Weights of a small mixture-of-experts language model, trained from scratch on English Wikipedia: 14 layers, 263M tokens.
Below are experts of layer 2 (counted from 0) of a mixture-of-experts language model. Rows are named router (the router's row for the expert), down (a neuron's output weights, with its number) and show model dimensions 32-63. Each number is 500 + 50 x the weight over its row's rms, rounded and kept within 0 to 999. Numbers have three digits each.
Before each expert's rows: "comes before" lists some tokens at least twice as common just after its tokens as in all text. This comes from a sample of Wikipedia text that the model never trained on. Tokens count by the router's weight.

# expert 15
comes before: "=", "-", "|", "The", "\n\n", "In"
router:500453476523520528479506493528406625480546449483589471494551470578505485551492570609468493498571
down0:561581514485485479618547556474501585542546636516540483521519508621555481493460525488525463454441
down1:520502480443468541504526425510461485514484490410556582564502524477514415402546417515505539565516
down2:459445601467538546494486558474454554504469520472502465546461558454516478517513425457461436495571
down3:525579465528442484407473535403569469452525483497498473489505485473495457480561572476507496472569
down4:472500472530436495558431536505359575506402438542590533482504496548569494486552496534576440607453
down5:582535567451530585459503533469490352488492467460412526495482487527526519410447564533572429480470
down6:426446409430493408509439468518562581444462510508522438569531507519482495465550390505550504522519
down7:624530521452396421509588475461540388565554521417482432465479500485487596481477466522489496538521
down8:523454541547456462593481488610549516487578524552425543488495444490477494503449594482505455458469
down9:520520374426483422404500534487503394530456550455540445439495484436388516483546501564448468512523
down10:429559612502505499455506481544477510619516489526521494549593454337461558477551484463500519492457
down11:519466471439415515427479531570560537527427606568414492501433432461479482439432458532420519510538
down12:524442541478487488489521440484488408449479451415335462524476486502469489533524599523555483493525
down13:548487509555467456549452511469492455483386533481556460520500528508547574462427593548529516495531
down14:553464471603507570547484482437541476518555479491550494523430551473568621501481386422545492498406
down15:438503522509478477546443580533502536470450407473521544385502519580428500584461487468603506419514
down16:494453498455559434447523489473479478496565414584484596536428513542502542460478597480586569490477
down17:472511460522516573491471499593584472437482466599464497374472377481518621520480505504529508510474
down18:524503545518480384435506445505480508470438451475398432449474410512611502565537460401398478509491
down19:526528550530558556557472539547545530566483530585508476560440428536400587572571530489529611517448
down20:555568583566405494593452547480497453612496594548575381523553503455462425468391475401491462392481
down21:455514458466535530433648522379491478518464542534495432364437466451450459488502424548513449576495
down22:492478466517469591558508466467540567502481505556450507571412518431504409475504510631529518465530
down23:457429536482505473384472459493457474545559580458480512415536493516529528498425504472578493467496
down24:512523510480561506505551494500485490459463550646505531436494550464519562542455523470567469509474
down25:465566470493480456450476536499539530496506540528484433463470544481471602529489522531479631432507
down26:546519514533414510527400454476473496523440484503544556542474467491633527566535467552502504567433
down27:484570529554515463496481588572517488531469539544449510464512413531581420521424398601480517448496
down28:491443541625554479515410494539484501473429478396520498545426574510433568623498537511474504533596
down29:601539477522495525457494518605577433522434504652453539538601453403551566441535446602589398498543
down30:456469448494443530519578478483519474514398518492514443490499562496511511497560479457504481560487
down31:473641452555388417558449495546549497508577476465534468499607446440464542459394554452510514545528
down32:420484534452413549512334561508469498488526516477480487504495466559551489497582470450477558471538
down33:578441520514522457513422481511525500465486579457488469503476456496595534451532542515563541553512
down34:459493451441435495530515496469446496579422554470497469470465459485577497422479629444522505421486
down35:468572544426531499558537542461544544494473445552606414521587403452519395508550436486470470514500
down36:503500513520521477494491518527424531535538382453551464478472521535469454490511543434477518461526
down37:473456623515469462544519488464562584381509598579473432531416551451445493486526522531475579570498
down38:432517585497537496435530539430468566486623454447523517509509519575461480454497505473553565597556
down39:527468446534490523560425502496518470468506561467417459463482526532519512513481482553440494435436
down40:523470501575517588544488560453584508452487495558557498478509511496495477519581512492450453496513
down41:507497484479549462523514500515499502474506481451489576446503495494568425410483521482478469535636
down42:525456490482508511574475561570520457551579456497476456452560480551423511460501473581474489446531
down43:528430497544545466433482418525503570533413500480470435505514478466490603489533530503526488486456
down44:479434489473536389512552452391419505498514559570606444477492492398394450552493471528521599520558
down45:481445504361508474536457610482508462435543454556492450490556575577531497437521421469590465471524
down46:513496559424444472510478474591448465459522577556414454428498511532536512471601494492505464519534
down47:499501512570397483539450538528520538532495591489491515553568556431612485503564463495409476564492
down48:567464543472518444436533551452498443579471608493464573551443564489570424507456478497542626530510
down49:480546567505466525479520601464565457507451523505445546487534589488477523533536642518495502403445
down50:493523484498541461516440521496504482468502494423442568530594594469437516541539565458442554489508
down51:625366568491522513430513440517482524461514436428442490464479529549498485476456535548508476482550
down52:612481562459490429377503552492516397515525501442449460481586443597461455553497429496516524447534
down53:539539494487515543457544512427486536470534432586506503507397539446556541481443537483522497484434
down54:467488512507449427447432516477462491512591413436472462451501545471476542555526456505530511426525
down55:548490564537533554556412540431500479431476496560482469538500455452524513452491504476538481477496
down56:544493589545464440405467413513533442478502554482481498430568565558493471497446498569512527528537
down57:529482411525449439567595467612543483511509506332522419472484469518578462414560456461461608589518
down58:477552482486523524488484466497508526513535589487572554482436452561518486429435558593413539451467
down59:508568444549517416380626584568484464501437485522462490534405460525474547510465546430501525668546
down60:570469473518496445480534527415516503515466498466523443527485486547499503476551470469512497513540
down61:515560528441397477531498499435448607402542465591523513496530481534439465508603434478501549559500
down62:623514533467542400531465460553540535540532496578416419480552458489526483430494502502423554581446
down63:524538522472512488475523567459483540521482450525551508478513446485426517512495499484473525525424
down64:543486442511495548448514458472560520532491564554479540524539504540518509445520534528524528432479
down65:597548458449516575567434445445465490492498507533421537481556509597529490487509461457551386563550
down66:534457458522565450465503505419442464447521451507582445582564500517491419501485479542483525534489
down67:535473451531533485542533460490548519448537448514458485556576550449397514498534479566545426467518
down68:565509513496526440549473544491525487432557517479425463455532518413508432497560478476440526492437
down69:534539508506449459452492540527483444475427544478472498511518592477489561546450499476503457507438
down70:483506501487546426490489558503480487465557475478533401430447437521483510569471416421606515520411
down71:382414366483484460461589469539496395482473487446421514474485543488505525462577403474626454558453
down72:479496526492513624426469467572526521596497519547466520490535501447531454527514502431501502525511
down73:573436513518474555452539603531563508476587564491547527514528479480497571459442467472445557427563
down74:515431509419473477440544466485444543493400570523434544437519516451563548534516499586487439466539
down75:445409405439464554501415530531401586528462535530529436484570495495505611474539448498471468466522
down76:482529523578460554529432421485530472514559429466489465599534528480478535500499523540504543413362
down77:460467527518464481539428437502577468679606542506474469474454505462449439467572476519546565427419
down78:451489510424564532507476504585499577455461544561518588452480586456475512582515559475559480493466
down79:526557408511563428548503529381404459562507450469478488494552531411490574446496569535503502493429
down80:510520440463434427476590456420563553518624475478428478478493549520548458449519462488508369519448
down81:487456558433476517518489462418487512490429483474435417524507452456489445580497489551530505476573
down82:586517508542515557503541612512504449424483557498568530501393444543594570471488510568492450560499
down83:405564481511501520562449543494481562542508447482489498486579542517531465580522529602623572592524
down84:507528441497518514498626474503508505451467471563457551497538445472533523495507569552435415431438
down85:461409486503479522447472571431598442530467471489541418548497503569530507559540541517451560551523
down86:422422532561567482469563473573528524440539411556575440494550544569438543493431515461487390431527
down87:448503562585610457556522520486550470445486467455479516459501542538423518488366491543580404600450
down88:480471432507532470475449471508514448371446454560582486478554504561448463655522491546506445566533
down89:467526524507381511543571419602485463536508517479513460534543484539403589534468491460437471492501
down90:415588490517449540456573495534447504518432515541510529443550648449496491476495574514509451464510
down91:489490510529502550445518539489495428523475531440468543478478546482539493422553474413507616516541
down92:484484532550550459451532493430520585540539524541576454529474428419464519581457545538503482522445
down93:499489514575499525454475471543487480535524400516426561396534475517557577545582518566485491500463
down94:453476481386473484489458511516563495512571572561502491514382550546466433541491508495495650411417
down95:573422439537515402497455520531456422591499476539530539498596647564477550475590385501478604561477
down96:502565543516386565493543583482485544486519499499532494451503434497552440447496497443480576478510
down97:546556526518417522451508575505595380557466481517508573513455473503493509480411584479578543521485
down98:570434464507556494512461499469549482510526524485524502492442458435500515441589583503618489467381
down99:490445634497522607538487539433443641431515511452448447566537515479538503498518555526574477532441
down100:451393514537567529468517533484506531571524433510477435458479580459522521454488454566521561518506
down101:503479509532490565524546473478431449493547477519532457426513422415501501458421539568565452468636
down102:537491519502484480513451512473558538511487483410597390400616455432526532538616462473454504448539
down103:533431500475475576495594527481411537445558644448467430477522493423478534527543471441529578397483
down104:598459491484443425467538445501470469517549586476459454509450614508546542407479505536496492495462
down105:448608528559562490476407468459463521529404477600516474481497490527549453459535447442423518498494
down106:588422518522501461511480495534341546521435449488548457471414457602455464431527460459520595589510
down107:505499461405552546453508507508475474418453476559576518455497516492448505507549481479400447583425
down108:506505563453541447461520540458506498525620510454509553448547495559491542521466500557511469474539
down109:365472436466478434534473463434456427462457550487511463584536545422455499379533573411459474516478
down110:471456546542558484500477525418494535502522570495521519353464436531448440489489517492612476501560
down111:462456533517497561468531551448440502556384509482537459492476497560557388577498406493523504517597
down112:452488406530397559423488382512566539544549458474478438422525504515479515453460472494522538488490
down113:445483516492474555493478479587446438551388595471503506456489634478568523488539523467589517478455
down114:500482484418574483484495576527561492493489545484500579444433556481505491460514402381396498488423
down115:399492458444497513518424475449640423470553494484549401507497534597455541608433470531497531472494
down116:564572459471564445537410462521474626521546488512458550545521524456450484499532511454462449483429
down117:487485426518528511482534487563504473417518471467539442556531519455502415499517538393445472476505
down118:527540531534460452508530524543550492440566515423406429409582587426506490505394380572410501636525
down119:497457466519512521516473507520584456483567579456530462435516581468493512519601532486525438394502
down120:518369519568517496528517496462515545455471513393511544466512581460533509578495492498523532559531
down121:533478489459535500475494588555394482482525483506572532519526469509496542484497495413523467409572
down122:563529477535494509484358488491412498535534550511524498438540496535531582481395533500492546460394
down123:523470484410418475475555500552442508534512534514483447532524425558540487482529509581610500452448
down124:583483480510468492489540528508515531498465557499572491585398553480518509401442541498523620459515
down125:521516455389434467577532499548516372505539492562545482521501549474527405478579534555518484524392
down126:492475558496489490430531406543429555463493513537527490440502496440520525502469452499528504569482
down127:459407509563441510539461442402525485525411536524479582510443555474562522557513463450477563578494
down128:432441407566508553494469533501439494467498482575554535545540492427405457599509523444482452477466
down129:569488576459521526563421561490560558471522574478519587612384472505462407530506484515556445471467
down130:502510493490411523577583475525553460443486584463378535512462477445565443556537467515447490563553
down131:534386516507426504487390468546506426472474455448430457545513601556467405487496460468469541459477
down132:447475458553520521509508452536467494325534473515586551404451624513553554538450455449583432439600
down133:492472558487400498482493473540410512516437425437473510487552468436477443525455551508532544493541
down134:518464490438529556469530413553468441487547461462536472491472460443473530471498599512526486513493
down135:568520446470539498455492443441438555530462511520545514487605540480456477550500470457541543536511
down136:493545473457474514449565597514577479465460606529556397502422522503505544520552435528494578416478
down137:425430558518432430556499479527472527441503457548460511523431503447507507526489472495451609528543
down138:515489521579545449432527497443541526524570409501420494545539432413532460451420530491516515492472
down139:575491496537488465539474540515512479521488535511521406524505514389511436533478513536439438555525
down140:519538537403472507465508489565414546376518508617518460514472504517505480445525478477343517545538
down141:558578559514573559503490458462609532503457486442404511456556503428521527471445566374468393549483
down142:491609577456514449552476540533453553531467508431541518512477452521575553496551503580584500494500
down143:454565557495497541532558495508560476395507571536469529522550462481552533539439460431589512476595
down144:522393607592534495597481427499427498523513542427619476460636556519506483527447524468410519569531
down145:554451445425489570606506605485539411495487444467498507508491430440517550401551480561502462447549
down146:521498474523451498538536490495541454525528534511512530468502442509475558421511522518495553481523
down147:514546463504595485455480477620509427485550566536505522457488482498510541562488604562459450481384
down148:436551480487554516416457534498556528519503498439469441401478553545562478485490434434538562576521
down149:501437434522511518531541548465524560514470488539521489554439418453576485441510476478543463516389
down150:453474501537356476458468501501504512476449545443481521447507435552512547511507531455488510481482
down151:493539607592496491511541520510480519496470452482495526400481427505504535381457574509415506493551
down152:441477483479520492482502471567596463485427435545568455430427524448448429583499521423463430520475
down153:493430515474466488455467508488457486485604468468577439424602459546475485472471489532522519551580
down154:417466410578520526511417422439453403521548564517465463399510509551529555453502496495539519504514
down155:533496549478440479524452478455473462571487425481516505502525537552547564553549559468469542490540
down156:559482487453417470437493533499547547584581529603523587503513475464555514462468475426440446520543
down157:451547581479486563539504427575451529546491505444472577498555572543519484459531427487570517527422
down158:483486468476576542487499336468516481483516455445433455531598530465482468531637485506458436433511
down159:581466460519498513483484568538573501568526464533490428490570505502571483479451502420531458484499
down160:553485437441470428552558467493540539477501433481455555507407415556709499513506518460497496503605
down161:596459474391495457535461477545494496458455466499546422494517510503541488380478459556445458551415
down162:458471529483505501551490399546555558431493464546516519526483551535537442442567514594473483578544
down163:481605506501522600506536469434450528490565530473446547492490456496494430541464513515551534510514
down164:592438469487472561590493520510491477633464485472433437501432486537423587514609468432439552552509
down165:444587465505525534514460590579467494492466477532549495425509515550507518434394426439506507560499
down166:487387519519589389577506429521524486493456480529490413477541468551443529468506590582572514549476
down167:536532447572428547516530570403483541492486559563562456434441487473455524508501507577479453597488
down168:505495482514504403444372431543541564547441546548479477428520527434515474532538457512545574452465
down169:449507538636499583506459473465540441538545497471483555486505525509410468497530456496513440472376
down170:497458500512347551607435550480523461487526451478448590518501506569458550467412488485493568500545
down171:484520444508502486601516428530457542452446533536531451434482484408506464497527480419531447547405
down172:539459475468470505581358489502437456537418481466470567623527497474488557418469418500511536554466
down173:486445449432463394483545488420455491550497483422400472475482485562546460489456522524441553504494
down174:553538433541408578495474525383424447497516521551502532472498543517494584543478514492552454486545
down175:484493515508392495488423510498422525519511465465581497498481481538586531427563480532509587550527
down176:502447451513477602578466551511546453565525486487445430552524430547522540522556522473440516446473
down177:565624546480534556442484444547487609484543492525506627504535456441461516490521515424481482524471
down178:476471601471512540560478515548596495416470536529496502474492511514577512522398432496520494498547
down179:524456482573525596485470558524536521518489532454484534553486504439521512543467470493565499502500
down180:418510519519573398470519381510434407509523517519511471528519498437526452548623455491471531413532
down181:575598520489493519511495480411474493457494569463551464398482468550535475503581541445494557477532
down182:427531607465555572524523573520459582561510436464495444535504502498406507509412504461484478506492
down183:435462403595472454526493455503448513533434528442426490490505451484441495560473483553509503505411
down184:524429519424549507473453423454511469400430483436532471435400484491460487411506529469502511397465
down185:456478499387568483494507406441467425562537472447451430477469556506522547526508448459508544515514
down186:481507519495392451514455552529522519477496430505470419432455475564566522482515484485500520539538
down187:501464456570532469498439470459614557464468593514463497495396560472502451512522463473508526553547
down188:540533590531495426546537487450442484513427492509473422464561500383508507597534491614519465516550
down189:492483544467492446559630453522496475502567486553530592445505543531593438482529533497554486551509
down190:498527524513543508356461531451473436539441501507487503411455518485570579371423569640516566456519
down191:436425506560493455467469468402515464444561459566465497476481573565461367529471624554525551549482